Below are experts of layer 7 (counted from 0) of a mixture-of-experts language model. Rows are named router (the router's row for the expert), up (a neuron's input weights, with its number) and show model dimensions 0-127. Each number is 500 + 50 x the weight over its row's rms, rounded and kept within 0 to 999. Numbers have three digits each.
After each expert's rows: a language model's description of what the expert responds to. This comes from a sample of Wikipedia text that the model never trained on.

# expert 45
router:484441455441414439519457489416420482570533463468572544497577525512417491401522486490504605475493595563458517451473395496461530455476542570483521556491637595507587440454496429447449497544473485443481501539547564440426522559536473567420483514433492504464458450446479506451486482472446522584431440496431505492496486508578503479471504505563497459564433475451486562449431382472451478488510
up7:502548443553489538533483485477528493540504513432549440490538502600466526465446492581490453463422465428499434414551427581493476504463513489481560455521456491584500507524482528471474518379575499529480466366501499607574476495487553499533490593545470510474496459493445493528522491604492405575548446374515458425498579417468564544394455481465498468553577409571498490474428518573505456510489
It responds to: Institution and kinship nouns. Nouns for institutions, groups and relatives after the, his or her, like University, School, College, family, father, brother, Academy.

# expert 48
router:384549582558513558464510449494427502543422519539459425517477473464568448427448406468472563474485528520539528581430501533534515387480570435489393476523462569566541516572483549507508465476524448520571456450482543544507515531510507481478623484544447440466568479548483585533478452557511528397569481523427535463415588486502499493508547358512552495499549474533490450508489449544554483516405
up0:474461492487483483501416553509517546522500599509479531522529496438570486452385496513387501552571597417457592536467478515498559511547526507543442596472497420480524494491530516550407565586494493614509434582400506575470545469478548473512504478604507482564543478484525549446400503537432458426546463431518506567519495524509534466447456400482450483589549518568421414495439491518476477475500
It responds to: Table cell separators. The pipe separating cells in Wikipedia tables of results, rosters and successions, plus semicolons, equals signs and defeated.

# expert 22
router:537499444408473483472495486407507431578536474532506533510547485518465536600597572428493483454497512584472438510472563489423545384536580566525592552513552507520456595520618592604568456548407478471551524547534491497548544475510521515431550514560538528532482495521483441489535596486524470522507562531475474524474427496585502556466489507484552471392508461565539491558515439533609558512508
up0:417541511501481540452550475382499506485550518441525587619521603509526420514514501502500536544502594589517511564500525488489542472511530511531513557425451499507468551584548515539463516547561473579495426492511543629561411575479488491450525592624557476430464491521497593651511474567522456584582505499466511500464489450494512534559540533553475543475585506514470513487468525447580510525498
It responds to: Descriptive modifier words. Adjectives and noun modifiers before occupation or genre nouns in biographies and music, such as national, professional, live album, punk rock.

# expert 43
router:503491525526538423479456521474442498567502471579439515571487556555492567521488519429497425544444461455557557435486425522448446550454523484532558479477498482416391390547446524459459444568529584443580472504510436491531495456455547464484463532422451472427557446490509409512459612469497537454541566557526557530476542508488663536495552477565448416463463515445492506554520491532580493541595
up0:532528489574472439511438451441507565521506564533544522545546520459466398414457487598404544559525481549481467443487378428503504516481481480513471452577505568581431499504507558484470492568480469621436435529419495450462478464426473395542518441537553547447466519546524573574425524564549485476525500528541501476482436572465558528474592507484490499483563503559463495435654466493504513480426
It responds to: Table and section breaks. Line breaks ending table header rows or sections, and table headings such as Notes, Score, Opponent, Background.

# expert 31
router:464507481526432463466512444420474472464537533458571472497482547457465523419539550525570516505522570588449524462537424467464505381428438481507498491418492501527483420518454413484483511566463504458464397529423517569420564487454461533515486562496486549499435476418449522397479538491536513606443591497455569475500573444597463550605395439556516487509505519423493492469542431574453457494447
up7:515434508495481505511523401542477506501404574446575501498569525497398522592495516541527568500412558514471487531460526496554482415532508440460451538423510495547484568495475543590505527469461503451439494540541574569486470521522478501438528435592465579499436560479515585476528450553565445482503504472509580478470464549434628527600600486415591474540528459536505472583449492455468601508410
It responds to: Titles and institutions. Nouns and endings of official titles and bodies in government or military contexts, such as Commander-in-Chief, Sheriff, Governor, Register, member.

# expert 12
router:506414494423536420485559534468568448467450472548459478551494563507552504522529508564489495448560420515452594555512463471445547417509462486499532470444514506465423549562546629464516483507432397546544514515469537471585581430380479556610545526518586567463481538579543531512447583556459519516464583546545533457524513510556483550507414529520477471403520544522542545554492431513512465448430
up0:358449454534550514466548497471378470455516520535464554486468416579510468578495507463614423525395469575503558528459516492607382504459542517421515521543459558547516472451471530568490479462516511575521442517494510492487419505504508431533539483484576503533532543483427482382463444515513509477473489450506449523510450548497499499565463465516453455464496495510548381484468597538420515377426
It responds to: Adjectives and adjective suffixes. Adjectives and their endings like -able, -est, -ous, -ive, as in most valuable, Greatest Hits, large, important.

# expert 5
router:496442451572559451452438465445386543562446390507399489520514580470502549506435491475466489467382527481441508477528502488453556542471412544502529484461435454516453396482494448494501384561539481447545504478479434521513475465495545463635481565396438571472596417441560476525486460484462494476545521536517542464439574481470567515486539547477439516517460518466463531573497474609534530552546
up0:545501531475528616543586543511572534544546462500432330466438455507456627457471423418495510409466445527534522549465504516520487528452550522445521546433514508494477434490489492505486497523530498449512473507500478524582510552491403526488463582405549576484491444527524549535613514455403478492420449434538546450450527486515463399485531612534547531451482583503521474465533554444538562469535
It responds to: Line breaks, quotes. Line-break tokens ending table rows, list items and paragraphs, plus opening quote marks and the words Born and According.

# expert 16
router:487518549435498410426461491565489550481534504442596525501504466435505591474544517527549530588372561538526452460447552436557510492535517563499427539512451602438509470564520536496516444545510561415499480470504440420440457535525572451537519569417536501433470533563463400542461488480520504494543486571579465523508474451519618454532526529399435598428574533442476436512533546512476451525469
up7:483512401459512514541550514485517425492502521527468519480499515471514437508564530400449472430561480545510481465456444494549505434527461552493456440569611546510406457473478571463422469556486425485512478547459387535564466527521565506472518573438525480448625523558536514461527525434378545629421518514544486540496479424461430519495427545493512356480556495529443529524544461422508510449557
It responds to: Spaces before numbers or headings. Standalone space tokens, mostly inside tables before numbers or after words closing section titles, as in Standings ====, Medal table.

# expert 61
router:606450489535480457462490576457493495495527463558572370460590464472497450466531492441546515445512521523443452525454511463505435583495432536481505496522570479555552491438429464468501481566438568490329459532567506469478517468485571542500522459505430518460447425510452513591544576494462518575525544398466499561531560501523474514447496518514525479607576565475471562436580566588438517520435
up0:595460529446517537443549531397449552513424526452452443547453640456489511557580517550484511434484484474472519531474445656503460503412500482559480525504544615618563469456520521509498539431584516547523512489520534530529510457513514516439611479499501441468504446480571544434577493531530436474537604526502455548504518463511484476460462536519564586491550506465515552568472481496459475367459
It responds to: Generic descriptive nouns. Common nouns and adjectives after articles, such as character, real, human, actor, animal, often in abstract or defining contexts.

# expert 58
router:545454516563555445505429497457406518553438570519453549480500520479544550548559496519447502434424477486442544482540482514502545555580456528541543549482502470418528480491491449532444500529491498436602562462518431549426493437503485462585489529495488502560575478420525398441537475477407524473576461467426531446394417494458597390504506512486463555436419525491418531543515428618546567533465
up0:515501510430478447545534487517527531523452470589482528611412550560512471434546463502507497506556528485553413483557509526440510443465524509549548445508509413551529556432485588410630441472502481469518495480536490458585476506537490413432451451407522501546486542554557551545371560496583478433457579496513523595551491556496465542439449615489543483589510505428432489560487531494422470531497
It responds to: Line breaks and openers. Line breaks after titles or before section headings, plus opening quotes, parentheses and brackets, as in = MV Caribou = followed by a line break.